Experts of a small language model.
Training: a variant of SOAP for the experts, 496M tokens, 3782 steps.
Below are experts of layer 3 (counted from 0) of a mixture-of-experts language model. Rows are named router (the router's row for the expert), gate (a neuron's input weights, with its number), up (a neuron's input weights, with its number), down (a neuron's output weights, with its number) and show model dimensions 256-383. Each number is 128 + 32 x the weight over its row's rms, rounded and kept within 0 to 255. Numbers have three digits each.
Before each expert's rows: "mostly gets" lists some tokens that are sent to it at least half of the time; "comes after" lists some tokens at least twice as common just before its tokens as in all text. This comes from a sample of Wikipedia text that the model never trained on. Tokens count by the router's weight.

# expert 11
mostly gets: " politician", " Succeeded", " MPC", " Chevrolet", " Liberal", "VN"
comes after: " the", " and", " a", " of", ":", " an"
router:074119116110151109173066123126150182125140117088080172120122186119082134085133188133162152147092105148094204125177123177129161069104096155130147120077140151121124099138132128160106124157070098149159151119116102089141110128138130138092172131103148101088165133092179203135113093154164134188069149105146148083157133102091170165166134090115174157107158101176179103128121129118192064106164
gate0:143106081134074103125144166110158128135077061102091102166137190094159231126132156094112141156141141118123144118132101118092169160107101144203194125145144049154114109105137086146136151117111153091144116120183167143098110129128151148112126125132171143099106105110135101204135155164151094151107153099146148148198078150107134157147143122139125124130133118129144113111207126111105116139073
up0:141112129088165167160157093110125157101130133210145107154157093113082146132069154087132085135099076180144128186096174127159074082089171158116154119109142106070207175087142113169133117149098148091144150084166079082101098174110100118138104125121170186117126085120101108115087070139148101115136138103119118128060152180164144099106133105090122154134151166195160139130112146136150085142132
down0:089081175134139151118041131152104139109120162108034178139108110134106124146052139164086093183101139147095112116135157120105113107106108144168104107099120174137177153129131165148114149116065118103121091119144170087092063067146160124103102146126110130088146114138084168250142183117113159137117171176128116162108127167108089103082076144086127105104141140133141136151149119126118122081101
gate1:097155157133121113135110090098105095123146132157074146183158108069079083102158179150124160128162078078084120115120135132161118104118199179125196102095133122108119127129140125159143157133096192121110131119172122110104116112134092131181156087144106091088094176106093160150112163124171161137095155112122086124091137131118144097113136093064164174111119132119106144105189063214142134096153
up1:179127118165041192160139207098060139165173108157181123139077124089162093103148151103185101169140071187190085145143133136127100154101150102110138098116125086129162175168107116128128130168134137102099162157078088157164096194145157124068111091162111142150084088127113118173106133096081081122142071131124155165072128094184224098111180147149165126135150073117144141111122094123110084163131
down1:208113117147106122136131203155138117114202108080150128125108043103135086136129145151093095134097094130149187114140107194091106173128141092123123070129126174126128140102105109185092157158111123151093170159091125148117148122077087078119155153171096048219156166080055115142176091089086100103130122137083127101125116101145164113099137169120158082135069155119172163124089095089111137112114
gate2:109136098154087099090108117102081105150224166112231129128138127127073099134156105119116150152160184132117109113154071108109125209099147138188100130096064046170102145119163115094133194128134168138132123203070108127056115083101148105168120140135136130143102149118142101104189093103148128127130105131105092131126115175125103131187156161132111160107161102138154153137145102199146093122143
up2:165150096144156122112120132171124177117141151109095125090125097131110102122137159111142110240087086150129210129152127120122095062130165110143081123119140133130110084138129126123201180134135124187117126130138116111131148096170164172093087142168147179091148150109101134078170110120111155105116183135137161120100127164089098102145132115136118060167155118135133091102105176102125161114153
down2:204137070158120098056180107134169107117140114106082079075078122136145085106103135105139106148088117158117130136155155167156149123089194173095171116155183159077117136138096114112169133136164179109082141088123118104139155203125073146100119097160103153162090166100051100144128126089074145174154164106181162109135144115162136135165067117141175117094128124095109096090134067089099192100162
gate3:096087119102100129179142146118098179127111091110168139130157149135110109157159198157097165076167125149077096160154137085098126058151134118155116084066146163093156144089119125177079127070106126125124114133185098107143135108172108150161135093128134116108122168109125168120076114108167109132101142129172164135109174122081129179090110134117151179111150149108145113115116118064149107132098
up3:175101156143082185148105157103148114140138114155165110173139096148136161097187136085128135071195086172124098115110173178201182077110133167104129098102125103117124103091137128159190106100153107129104108137109131157051127161100135090194140154161117078107142091138158138130117157123068121138132130177143180092139136167126149082104138084083155127182148142145136155152090149144145157075149
down3:130100118204143154076152134112125164155229150147106058126122111071159117148146160161166135082113123073132094124181201152209120190117079107169102127145142092152191152091092140123138141089063119174139126146151109106150115116125117129077101074162086119097092107166127131100072120110156118161160153057112132129080120129097162111084083140149118157161132090119143119140125133100123116117127
gate4:167184149129129144099102122135097168125111111127095057101159080119108126125127087138152135152139157138081150152102115103133118081093106117105158148085108134191119057077109102095145179157058130113107151105154090139101174103122114106123139127074181143086140161189120142192149113129167115136167142100108162136087172113107081121116157072091143122127171174117177086148169105108167117090086
up4:111112085174093154110124158167152121113120093159139166092094115098149148053147152106142132118091125155173125089119183121128214165137190097151128126149133110092041084182155183118165164186168125117100110104105084123142127140120131148109126133122190187104146127142142148158151097146159208054087111158104186073184099179091169081075176112190162115201056131109112082117191069122127128155109
down4:099190142156107159131193097129106128189110162081091186135128093142102159096146061093150075157110169067141102119124137125097200159145173146106109106123125183121103102172149133140098158079154111139112074095163083036144125066121129133134100127119144170088190116169147103106115111099110163088111093137174120104169126121097043117094136154153132111184116129133114122174060103078125098102186
gate5:077097136131171120105122151131122105073135149156160048107151131125146101113086149133119152132104114122075158101127128096066094067094143179150070116089164084167164156138165155135147063126102158125163145136099152108144142074188136099127124167077155131184125171126100101137130120152123150133172113130122056133085136155152134190185134136194075187107161166115150101134127111165160084154112
up5:168127126181080103097142129111104144155109135137117127131133130193117193129179123071140125159182147099122188107064127113114161126174113135097124134162168142112142142168162136143119098062121162101179080104171138120141138130116114146056109165137043135155114134094146065127110095102138180195106140112076111147120157129093141070078147149132150132135074128122132127101175100179119166102149
down5:170148143109128084086134162087143213162121129127120154127106052159132120101108108153122105147120148074115102138170078188135090154093079174088127110140130148117154117116105161100140067043134173127164131081099118138074099101168117118134080076146146156093206090151144159156145109146072130100059139140124109143131107144149142150071173146095134165117095101172149078105180073117160087125190
gate6:143155139145141099129110124186133114196188175103136135089122136138112202147095155161138099145162127108131146092177147150129150114079074142099152105179072141119132118169170141130162140123150161122138099219129139139115129061101120161162109110110027139116155165120145140142119098155159093192197086091137145106102149178132139123177140111152124172134081125161107135139184200119122118116115
up6:137062087132146085130141107102108120101109107121092139101164120189122072202113068127087176107100111070121160157083117109119155112166150151154074175135163088164116170139116087106145104165139107107155124106117168098092121073131110120098111103135160088123096187100135099135109123105135136100159117145189113089081112177145128119134127157107112130157116180128125118142088079096152111155202
down6:151142074135121113177151112113040065143114109102177103126129086097172121091155102121090185158085138225131173159148177086095113091077132144152119163132126084100082130148148107134163170152151113141101129112169133094122139163099151143150168166150144085132154153125131149143134136087172152092152127127099136225129098130117073097173106163162163121087133121119102150124150193105071143158150
gate7:168081163136121095094143091140108112151100143127198090104166077085110169143062100148093076115131145126130135142091123123162094109103139092108108157089154120160172090111159092101121157142144205132149125091140097084126173151111089133106143102123036130184126037153135079106100171145132173115116078102105106124144157036182120094128152148159136101066127136101127158147129087147101134097168
up7:110083141105147144127085120106138115113072134162168136086166185066159115111154158131122108136134196159117170145185118144086085172139142168127139153119204202106136101153104144219126126075146085201146096144147125108162121134186219130150162120090136157119148100125184160123077100150189140120121157151153126107106146096153166158166114129163115122099139127113123130129145119128185082125127
down7:097153086136101138072077130126103078114140180163148157146184180179164105083106083115039105168128100144143109112104068132145156204120120098167094146118122145130149092117135172099160143157087094115156110133096159079183146146124081158099139076079138037118084145099156130126105104106096179115149135035159102139143170087134124070171067124186124146188158128149179111140131126141089119121121
gate8:108155144146117148159149150090133092114081101143199123117109152107071125124110110134126103157107158111144181116078034160131133149115079126081085129143079130125119156073108148146111117141104070132132137113136134076095128103158144054162164187154109166124149092100181132123155142174118160097097111091146098136164097086098077135111178171133124090092130140091094118145124118140111117087098
up8:155160148119123067141128108184089107150096134112152080131171078097155132164077119111103128126116102077141075085149144137130048092114132145200140096125128125145139143146168128114132093159094106096100107131116142121174141157099100123063135124125115068130100087158143132118115170140102123194176120165120085152160130111136116093074148095146119170088129153093162114081176173112178095148100
down8:156068138063098092142135152133177155151108164153054140129119115085149126126136154123114139086162132140085137099118131142080112105106152165107101140114122092153114105144085156099148087102101119144113066107182134143105129110062180160085158127105123108149156145095166144111140080132173140154135076122155145112086153217181133117186122147176150069128114053122131110065068122109179147109162
gate9:138149108169095118104202135133126098100152164134150034136184106152154143149119139145101118103125175144051087120101137081163084123106131127111124119167103109131166148132194143132156151157162182076144104158152102156152072150089113155179065123170083116188074174173087063105173149070049146091134081144079133149100110179153108131142182111128079153116089141142121199115113108177164111142111
up9:123075038135140107110073091200114163139080129073143096148148141121093106164205129083098127113102109141196110143162131130140156129116092122134121136094157142088072123112121135142156103096145142109154107072113112119123151078128105116146112121122123125239126136092118128126099167123143145129143106164163141078156098120130093091117094125067129220139137204106173062196132132156122172135123
down9:138137088129198093150119169118104072154120120164111130147182155111056111093098116137222172156150133145186127136082160135153150170112115125102140119149095141134127116172173148151062111191091077066067127129126132124092146153121134154161134140126160124114099141169088108181102094145151082145148114165168175164108112191088081118164137107080123166148148110111101154134147132090112158090113
gate10:069169149080145102131121045121089135073102115130139131158093111148116132156064151135101114188155165130125085129130125097060081173123119115129142142113117138136063138141103149129094117177184147136147099117138130148135143085129066121218125081141139128152117105105117111155158150145133131078172113066128101118105131141130096095159143125141103132110070201108120098152155126130121117113140
up10:093124126107089107098163090128091115094122134143133085060091064115107085125171169128131163106187132124171106147071139144142146085107157149181132147144164141140121149137138119082155153165154108138105066172145118144127128144176126078180187145139100092088089106123090129138142185122110162096108130117082126116112114101126188133134168134147157175124139168111070094128119133077169168165195
down10:101181119095098118089120131104135107118156131110161147118125086153133161115091125187198124093148131146186124138108202148117128135070138114135176158115161133085149157142086125095146199075121120148166171143116117096106053109149126080055121118117110162118113113095101192115156108119081152132173155129148132097109104096138122213138167124085123146099152098109086105094083190121175127104195

# expert 47
mostly gets: "°W", " attack", "°E", " aircraft", " Museum", " Airport"
comes after: " the", " a", " and", " The", "″W", " was"
router:151083153114163139111103141072112090150113139104119135110068193090183229184060122096177130165152172135108142148157112088123099139095058077108138191124127197131151142150158158116149119079123150093193072119128089138131115152167118102156046070133096112125125164084133140144102074073068089144096177083088123101077105090155124138136123124166183183122052150127173128113123149117154106174102
gate0:136178191169081145125112160141133160137094135115121116097141106098131158128127180144164151158127104142119076149174114054165147137103129177105161168107116193085164081094118091149196130143068071120076131098174109099129092133143123177165192169162163136118128103106135168148082114140111085159135096135181118109137187125137155079112159118110169187168132084102151155074108145177147089122132
up0:131163156152138166099115093104101132150124140139109180153119137124197140073135129122165118118168137128098150116166047135107140110135123118106109135141137131121153157197108189166128123075101120118125100192111100098134058152106159121090116141169067065070157149156101106114145140055101095135153154111131162158139116134185179066103122131081077034142159103115115116152119164136121147132066
down0:139053127192163135095161144123136108099118129115114089156137130057132081089120122080156167086098091132153176120072136141141142132140132141111181184157082121103136123198195147105124189113098156113116129141125090116183123105120185054138089153159171148088086145137096109123125089128167131096116163125077120091131120089175105124193080172116099108154086151154119158106113145145141163197127
gate1:096129153149156132116103127102180152074133115094056158144126180090157111122115172116108131139152102202131148094106161147185131148148153160141183172095106145098132124211092136137159144125176085140113090102161097155142144080113133071142120113106187158116194132133150111116118099138108129170154142099101144086109103089155184120077110061161144125113190073202174090147129133115091167153109
up1:177154121122115128059119180109127112135192110134125114164128159079117095120194133090109136120115174145137092093153119133138120148104094050092118158155126112130133100166118097100093181131133138124131159084070153092129169085150111127108134178045203176143141107143125148141165152110131095126121110108090148114193140091103023121145069190118088144095081122154154142098128144131186131067164
down1:083111117147088139078114163152102160144150124142138126093099111180126116097146115139167123090207090079114154187145132100128152138140149134186166129079175140176160133153107122108121120133117136134110160133212033117121110140118180107118121120129092169145058128140074116132136074083146080114141144139144140125091152154128213149137121143119112150126164131131167127154139162146098111181110
gate2:220094048162140097115105119106159102082183142119123147139106144136115160146131138114114126080134114109162119100101126121195129122129137144159168137172159139027168120124077142148116141149180194111118118141111124159098083159107106120132110129168083108178111146106081132084139198115103133133124105104093101128072114111108151176109056107188132125080186125095154161027125143166142153149080
up2:087156119062132091154181124132076085175092170139128108103087117125086093135119151172090151115122157081176127131090147120123089069086158101141119093120148136094177112125167148125168079108110116090133097136096127136185107077159083161100194152146123129144141160083091116108135083087188186142143062153117126138121122131143090182158168096077116184129146080151153136181133109161134161132181
down2:144099117109175108138175091110156048158106177147143145145138150153105119178144118179100177098138191132155107105129122131119125123100166178162178105069145166076189161101144090155110080114136102160146183068139147135095094117158143071068147166129183185113091103119137120099121092203162126132136089137130099211081163112122173128109076148077159155069070099116128133080092089154163122101134
gate3:051170183098147134130148126144097105064092151174093149138179146111173128139137137123168129093141163169178096096128131091142141113104111131117136118107183136079177145094129146094132144102125121119111162072059106125158239103181111097136209089158136105155179084125119135164131134102096160114176162129142117107185061098130158161140050112097130190159164099125109116184151115120134150114168
up3:190139156096122145159088078104095103142074136122075142108121136123145146120134115124149160127154144197226126109127129151100121119147129108152143143153154180127235120033115201096100159085137148152139129147123179165153134074140172147160223053135102116125118094148113135141122092152121094099127168160147137119106063090145097147117069185128123132148130144089099144164192181141134099116179
down3:137185131192160091131161157074127111132084115177182153104174112172108149129146131153120149171099170144158157128143087134108158165105111073100120158127158175093106109131092159116097151136144170141153122140120111139174089150120115140093135113122095124156118100113153200186063106140088128097107066055160112130154133105073143099088115180102052144125123140133106146131106137108103190119143
gate4:128080184121104129097102152076129127131111121113084181130109147208139114124091170112077140120114168182155120117103133108124108161111111149108106152162076149177127144103128099102118164109142160193152098121130151125080153097132152076143148150126192060132101162089189164170168100095154125151097107098083124139155178144116120182091194082138080119127139119120162131163197136116108158133110
up4:124162113115100162177124141090140108124088129132132153144079115178104107074114111137083135204116138121166126185104098157115126143138123117108122116157128142104127125150091105166122055137174143162153150123164132122096111079171167128103203112137172105169102132082137109212143049097115119113088126142094136062114143202160170165085147116148135104165160180194108137216112067089150114112105
down4:153120086133142109220113183149133142137186127126067117169109171116154143136166168181180079141129118076087152175138141176128151214125115077104167160070061085129087070102132177130154124092136112078171165144169102159166122099122117101095141106154106107129158140183134125121113163125131136089140095154133157126125106175072164148166122095086153164068110152182144152138158129040132163073134
gate5:133130149183146123151133159157138159158167131116138159107103097183155119075124126095099103128111080140130165103119108122183133094144095208157128123108141167188144098137168189125131120150156123101107142116130204134228123070119142120156073150107119170127139078101165124140160144127162159155160155184125115133106107099093085105121098135128119111143116155112198139114118145188064174161152
up5:106111143120133100155166138116160165098094175111114099108126140163083106051095152118125175145029163140108093071209138127089118103095196086166095173165184136114175201118138139138141163123138146154089115085147105131119163101126123087143140117150087145170119139059160131137130095097155167165093128171121147146120154185132100099119115100095124132097095168045143143118113090050124097122118
down5:155159162122155069089134099110099126158181155126097130170161099196106107091104132114120136073151137087103140122167135152136093159103107096117141116117151112089130114131079146092207101154171168158129090144139156120102145130084111082166132083089081135101166133160152106067104166128157151118080104132168201077086119087087135145103108120132103137136150192129103130104086158120138127081176
gate6:146106120192142136167102133114079151150139108132154068135172128092105118101083102137162122149143165109189072133177127143174149127096114159109080128151124117105132161128153135192123119130124105161097152191063146213153110097158144092125080125089149117183133129140084107162138094163134105099085136119114105094168151114121155193127151176152075107143091195159168097103084089083154159203151
up6:112176065142177161126090153122095169067121089075085132115116124109127115153100067133134150132107108108166088169143071085149163112175119084141141103123058113127152158124138085127100101132149087107147155152089152172122147127120182118161078090101071108105113095132165147140101125150073080137113168076160135108128163140116115072139155145152193083135124175122112086167078168082122156151106
down6:174124106081154163140091166156121145140088120213214147182038104133143077151134101094111054115162153138192159108125122189089113060140183144123111102133117100154150032130099143106123117178133134075155129174112087136081109079082113136143111120105129136075169119123140138109130133140139105191141110144161134142075145135044139145109130126185156142138176115121124125188192123136085160119093
gate7:119128071079140135112101227115227115157206128125129109112147186085154154097158128134101171137091102121163141147161143129164131094143128126153167167102145080071095060177108116086153084147095145144115114081108120126118146148192117139120155113162082105126166141159120116106146130130122107139068135120128138139137108100116130142089139100169159101122138087064172098082103143094122143114241
up7:161140147082136162112141119127184156107151103136105146149137171133131170149146136171105119103119166145112102101123184158091119155144121124094178141120128087192157136133105119182133204120158112141141163107077123153135098116103143143162182138121052091172179160149121039119133102099165154092074121117118125125141127067086139105114110150117152134132068073174151111177157170082101166126077
down7:148105181116140116204112129111140137155159116135161141133093160154127093177168091118164105132139136066118144106112181098154148142048082147093107097122112081175141116121108087171145176126151175093086151173143095115148099084180094130111122117155140118136136183113140089109091109125089094089109151189174131045120152186114149150146152145111145125126083137076144108137175118100156103083098
gate8:179153139124153151182103188089112107147166114100143171172122123101122153158129087083126098144118155131107086092122064160206097173126116105080170153152051141178172134160109117122082132098132128180150176154109136149132100145105190119120028128116111096075139173136129170168176161133048092145168168095137175086137092143122101141152154167115151112161155198128121104147139176110150077216111
up8:144190166169142105079120135126121092109137154138098146151091142079149141079158143179154086151174128126098111105086119152135111143081121124132162050079225115147156106152150142125122156167112103127116130081091115110131081164148134119152140157107168125089128121094094102148145156090176132141141144108154127127174224145132134114097101099102112157104074097084164107137130094134140092159091
down8:167099117077110171137107152129160104135133129139114126117148155156098137197093114064153163093127179158099122066139155088158128138109091094116144232168073176174186137184068131149113124072111169101145124126161185097112111122169176142127054082121056133158123143116162150087063090139097149096139117166175105090098122146130120095150111132156160094091121117113193144094080173148151171130143
gate9:162086113172080100080136124151158120118223178135123081170145115096138046118138128138094116085124086163082103094121127098130090123096156155160097131081100116162111115152139150149175113098124129147085052125075149179076064154126119149112096117185131122111125172109096141090138189161128147181137141105074083156116134133134143126075141127181117111107133109091116161138136158129120091137228
up9:162064107150127106124118134110126124178142158178133135145037109126166086065165087131165124129165135141071114119144128106099123145171125143118101158095090120169112078138136148150110138166194116124111126125130098107049077167141157113115145141155161071124140113097123136148155205159147089154105201099065135140118105129126107169200133132172108119131122085157133160111175148141099057105175
down9:146083114168106115101104123105123112128101140142072146115114143133167086091182085129191111102156104090085150138160100127131177174117189199066104155171106082111173116129156147116148114127176101141044153069107105081127121160116127121101097091116057165161104082157125098111168183078144109125153119110125168099131090109138160105176127135107079149161144113110142164083162074165105181122167
gate10:162089121153105083066174117143147109182175196137128075144188115123140150157104175126134172067143084098093094087083188146157141096120153177198135103164110079088095120116141102091163151149122194107056076165133136175098109078095079180150112128109075110097112094117134074097173163106157155178111111136129146134081108180119131174124151110099082136103080110131117177095085110178159090120152
up10:128099062170148142150120150097146109148124085111117161139105143119090180110093141101150181114142126161100112116123146113125191160176094175119106127122060100138135180197072131154118110143154157089133176130173170134112197083091147121135072097111082097137136114205079080118122115144091092173169150096168119096073133128122144097094108115106124050148123127195175118103126155121120074129151
down10:122099078179093161125115126129139130142162172137116125107085149084119194135108176167127158166153081116095168130152138091147132136180182163167072139148143110161182121110154083124097153176098084116061086110129116117133087150152113156100189088140158133129121094055067117126163107167154154129118113139090170108102122146132096082119099118170089127144134163137137143101166136208108173177115

# expert 29
mostly gets: " $", " •", "^{", " ·", " *", "(s"
comes after: "-", " |", ":", " (", "|", " /"
router:067133102121135123108078167091142142097145167110124089157117169130129133183082166146144125182119136138033117098135136136136097097088170119141101062055111073133136099120150109191171108229105143201151134164107142136129114154126193119129114099076124166197139147121084123118185104148164177133082089124124095130095091083119134148179155110189193187107150159148098110109092136115137120139087
gate0:132125157145111082102227091155120125173120182144160092127161100148140155107163185139087126089118121116120121131126142126123076111104134098167116155156090165127110141124136175103149108078165166068122038168172075158165118115096077193129100143154081104132114116151081131119150159071174166143188120102090068191153100124128127125097146125101086143070067113098136199074140134123123129151171
up0:139166104128124110118147051144142151133174153181171082150131120103163144079135073132138101129102078132118142099149124115114119140118173131141131096143136118095167115158110169085151151108079155093091050083135106193184134120139127138113138128177080146163162124078124099110099113067068140172214159100075065172126169078128148110082111146177105193072081187150131180075100141100131160131160
down0:100181115138138164048190150155215141111097145113102141148129104093080115156155133135121144192203095145169151189119138145153104109106150132110076152144151120162156155148095085124131144123113171118138125068144086154069156066143108168156132155148182202078078075157097133177163111151111158159153204105158151113107110141148110128081096094094192144108131145145149117100188114153103106159111
gate1:134146126153137140095168097199115121141070176144151111143094096176132140151166156096109174061074136143122100143137156147108115105047112094135114154136116096149118114162135139112131116104103140064141010141150095122152135178116074192125121176161117141088107125114084110092155184132118112120112124141093120160169093125114122189055121071146113108154131091131137108154122092131111134100166
up1:161101087148154147133134177150161074180170162110132145097162163093137114103109173133111067165194115148158163114160123065164123106196192147155078104130205150112125139136128174070084136053150122170129123142099101104118080163140107105118150125102106203129170051107068167130168116122074163096111118097122134157096128122145061115105176124168097099108079123072087121149075153125122160042190
down1:114046156104106116090176136154138096136090155164137126098077157143120109137096066119068088142132071148161141163090062117097149081155136111170090129107144092116079122124179167168140116197152156113092117123101094061153162146114134121101054179099162182136175107145158109142109113118153142151118143136216149077128108136129118127109095107135125145127101131121167125095118139123124113069109
gate2:115133168114141119113125110184126134122110143155125107160199114163189158142125164093102102110127140099135118155154153113121148147069185129158123165108135131154123110112168145182160160139105119144171100196110139140140118122125112157164102113141133092195172139110109116170158105132123098102143090138147107175161112065134147164116130059125109175043078165150151147080120137111120127104169
up2:073162059187132164107161063150121154181036193152163097141147174091084096097108094081108136116145195116168178132099127117108151145092107123130130200078091163142217123131104113119084196147118109152124154090146101117134119139153107204094114143108096121122111089190112096144130121145136140117169090140117144168117136139109155163131087159164141112095170113112092135157119138142099061098183
down2:148093150085129115167073097160094105115172140054159153126140097156067177099111120143087118214152097098136094096126097140119143144143147163070155072096130140172195157090122133116152208136106108189072156087192183105138063112177116135191189156105161139166122150114119121163118094168085121126065164089118076137119111132108103153054122133148136177130135134179153059164136150190131108169110
gate3:099149122113125087040154124199074104119138190164137108116179084166118189121135212145095088075109092156109079139141148117169075148123122163112125131116144114122105125079206155165150163124120178155082112152114168108182070049180103136106125084124135113166139151111109088095165162139173151111138109134057111142132153145087175148129143089134103168083114074100152183091163167139113123108115
up3:115141084083137143144139189125123155114113128142103129154120154095146158115124054166133164162134142199087107123161138127112119186132092127067102111080139070134128079075145136175116115144103169184115125083132096092144101114188116119132098149104140093160101154064133139160147165137112134104087119135093123129140118159132164117124102107160143160137149084126149122108145130077106101138106
down3:144203159053123112131113172145086080134083206130095090171092150102157159147152162141153132163007125179156080070118148111158124134105098175103185111131106104114140134102132113165137080183114165133091137135089141120156151123126172142151133246115081101168139120091025094100130144070092088139071100136082138147172137164105102127074184091162133153166139037104151187112108112087115102074108
gate4:117134133124179092106138153117082120107149159139147179147186139080123098173080168109122075153077128102099085177098090127163100141162116134149148120121123135152076158057142143127089095155117038146131137163118130143096191113133188065119090148087091095150106142121178096130131151156143104113103113145146140145110138125129142107171149189188140154056157150121083148125135113091156058155186
up4:098170170144098151100159168153171117124144155168139070115166150144110096118145118087135112108141127133147152124093180112139055130128132126156139129164096109137135115128120140114127162131149160127113114139160128065143140139087103168135136140160133133113129120156130113092192125107146110144164159049093149155163080080169143112083101091033094194079120128151141181066136145166083103138134
down4:095163088107133144100194121153117166158146119172132126119098079103163169090157156119095175116121159144153113100188133098155104106117205122152121116173140117136129104117087174100104102168165171106097128115162102134138100119116130157154194102131132126175067099104019135183136113140174139102137117124109093113149105148105160193073138141112110174141114054099169125194147176155156119110154
gate5:134099132093152107156074118094106121149144135140092145134074139141183171160086093106112078143195115159101153154087179209146103166142173119112116165115131093115107105110077112129108125145155073134164151191127132112117106142147205124169136113106075120098129172124099181108144189163138095157107098134177212105102094154139137162195093135172129082170128158154099123178119116105099148130121
up5:093224114131075067086132124135105155102081104104097179141132087162087120195123117150093131103138083147058100136095101139145128119093092129147143144127096199148081119048149115121128109138124063112163145136120143154157141181149128106142092126144126095121117079149157109133071162136115047133153111131164125124073149081110104118103125197084098071148110174126073154129121156063103189154125
down5:140127130138138083150108094113106102133082136117093113123136082151093129114109143182121092159050154112141125136138091151102118183129126135110123101143160104119091149075120117135148147109166121159078130132072123137131168123216182128138156149142151104134148198126157096107179106171108130147090094134132165135136177114124114128057133102098166139144160146141130084131143157097126100102129
gate6:137153160087123075101177113113130118123085155101202084150139148110142104097122158106086121112142118120085157159191097094137078088109085153092151189119107138088047147164167139078143034092119180126082131117148160115159100122168137138143059128119136104144082143126111118091073198124112113111130083127130077174126131144115121135111143062128065095128094097102174175061103147168212126104170
up6:164110077210129107124140097139135128131127111178151082106080119186100132191080169079102172121106078156154128103058145132086072105116129092153121129129171191144171196204200130136117116107129124061108147177095099164141077115091113131161119149173108143124114151133069152088131130160147069111105186205138089181094136106120117118181160164098145072081101096097145192075117120098166112120127
down6:166076091151153149155124085098151020131122149105121122184106134161125151157157131144031167179067135167146153149096150101157105146112124189096107177081124139115067130121168128132103133115139088161162055116135122100139128115058051112098121143144136093095191134099078149121133160106153170119154135166138097089092156170163160093173118116182139180129112116111118099121141100144162107166070
gate7:076155102154133161126144097104100103128092181151110102127160062123099152106107132069073135078155146119155109060123186100134114211101178099143125114097146133146178066110145144084095137123138156136116098141122081202104122133156079175113084139161157073138159101135102141139178128134188144109100148151138075164164063148138142147094153072137102145173112061099138118115151175091093118140159
up7:184137160077128098120146128094133116093127132184094128112146146124161109129126085087147102134087115133104136129201127122116154139204145087103121135092151087118109123171134091091169110171171143072146209115135101133156139118162165131155101181109153128149118148197126144131060123193013096081123134110178130137071114164109104118143145123124158124140100170130185156111146083098089142135122
down7:119170130061086183133136136163196167119106115110136057156141160135093104123144119135123161154121081146093162099084109115105168142115163207160086100144123071108115177125097115139120110144166164143116109041136148116203121049131093128175150113107148090103162157078162172155068147151129151147118106107140117083120171166102113168159105085148127141198152183072105134198143145144083068114142
gate8:137062213100176118118135122120198105135050149107175097115124136175103183087102133148135167149115097114135117123121117144105115099051045119154118103119154150142136179070105148117157162103128157145159175125140151110158176125152079153096126124127148151171147091109145123087082196171140153147113160143112102140187160144146079128146111062143130173156121160148073173104116131126152145105137
up8:129172116079193100084116121137101160118147119140151090194097135179058156130122117134084127071092195115135138131186089111119136143161121146114200129119110093140153130156126119086058118116185157079130149105108106109091123165126133115218157104183115121174152190118128136151152137136101168101087159149136108062145173120152086046139114149106186150099118144145149103171068115145088171058138
down8:167139142180148106127137159132175176117153107145133112088066117166103152088084072101073124134092090113156108200187103127094164125101161163144119117104133141110158147123114106128139141108144143184102160101074147155143153101130132103182127022097148147135174163114092109191063117136072118137158125122105117127148157141109169100146141052152154103144159223099124047098157105133053117155101
gate9:130119133167142142112132118159207086122119125143103067107117107058127164117102151194121118114156127139108158120144154131137116117174153146138122117109127070121151100157076174162083173101115106143088100155143115116093062134075096176127092082101169197102163162118095109130125108132154102154121095041129171139159140132144187131121166097129100181138158128125150131114149173174154144102118
up9:156075154136131099102111142148064096104127141155153154091107104144148137133159126099145119078173104160141077073155137111103108154084109126142138145177129119084107141106080090081131109134160101125117166106149171148142088116111116156167065101097124087169138128158085110051185183063118175193111077146149099127113131140106119169095159118095152053117089134145141165119134124131121083096118
down9:115144101110149137080142160113107181150129140136109090144164137140080181116133116107133071073100085155127073132183068111146135124114089079141113090144146176116196184150176095157139097076182099209167104102123143114142128098163121082123148124093112171177088114157128059161083070118114143074136106204143086169145133128125140132082121186118182163116155185154073147126176065100100166132149
gate10:124158088192057114104155185137172062086178144143148123184111163097113148155115174125128091059122063188052132149098175138146088161098135141131171102152165094120179161179131166087169115082168144149156149097086103106115078164137128129062144119131126176096087106086123073089133122099114111155134082125102093134112144136122173112160103095131085155091176086159192143095112136148111107178123
up10:134116138116185144097103104130092140135157153148123098080143100119130127169195115147092152115145121085153124090116136127115152119122066129095091129154174181144098135052134134138186140101131102072134106122148119151161101104143084150161072103132126120131096171149098153133100155101152117133195155111140079148143137133115095137093146110044062158111097138117134175131144145141111107088138
down10:162153148125076168093134105092156133131133142116055126089151131150153164068088113102109126095148117101105125170119134121087098157096152076137054129062075144139095138102126188128137118200148104096127103144120149134153168182123152101181059163117120112140080138120130106206104137111092160092128090114124166150119141132118084087195152081151122177151100111115176176158126164186158156120087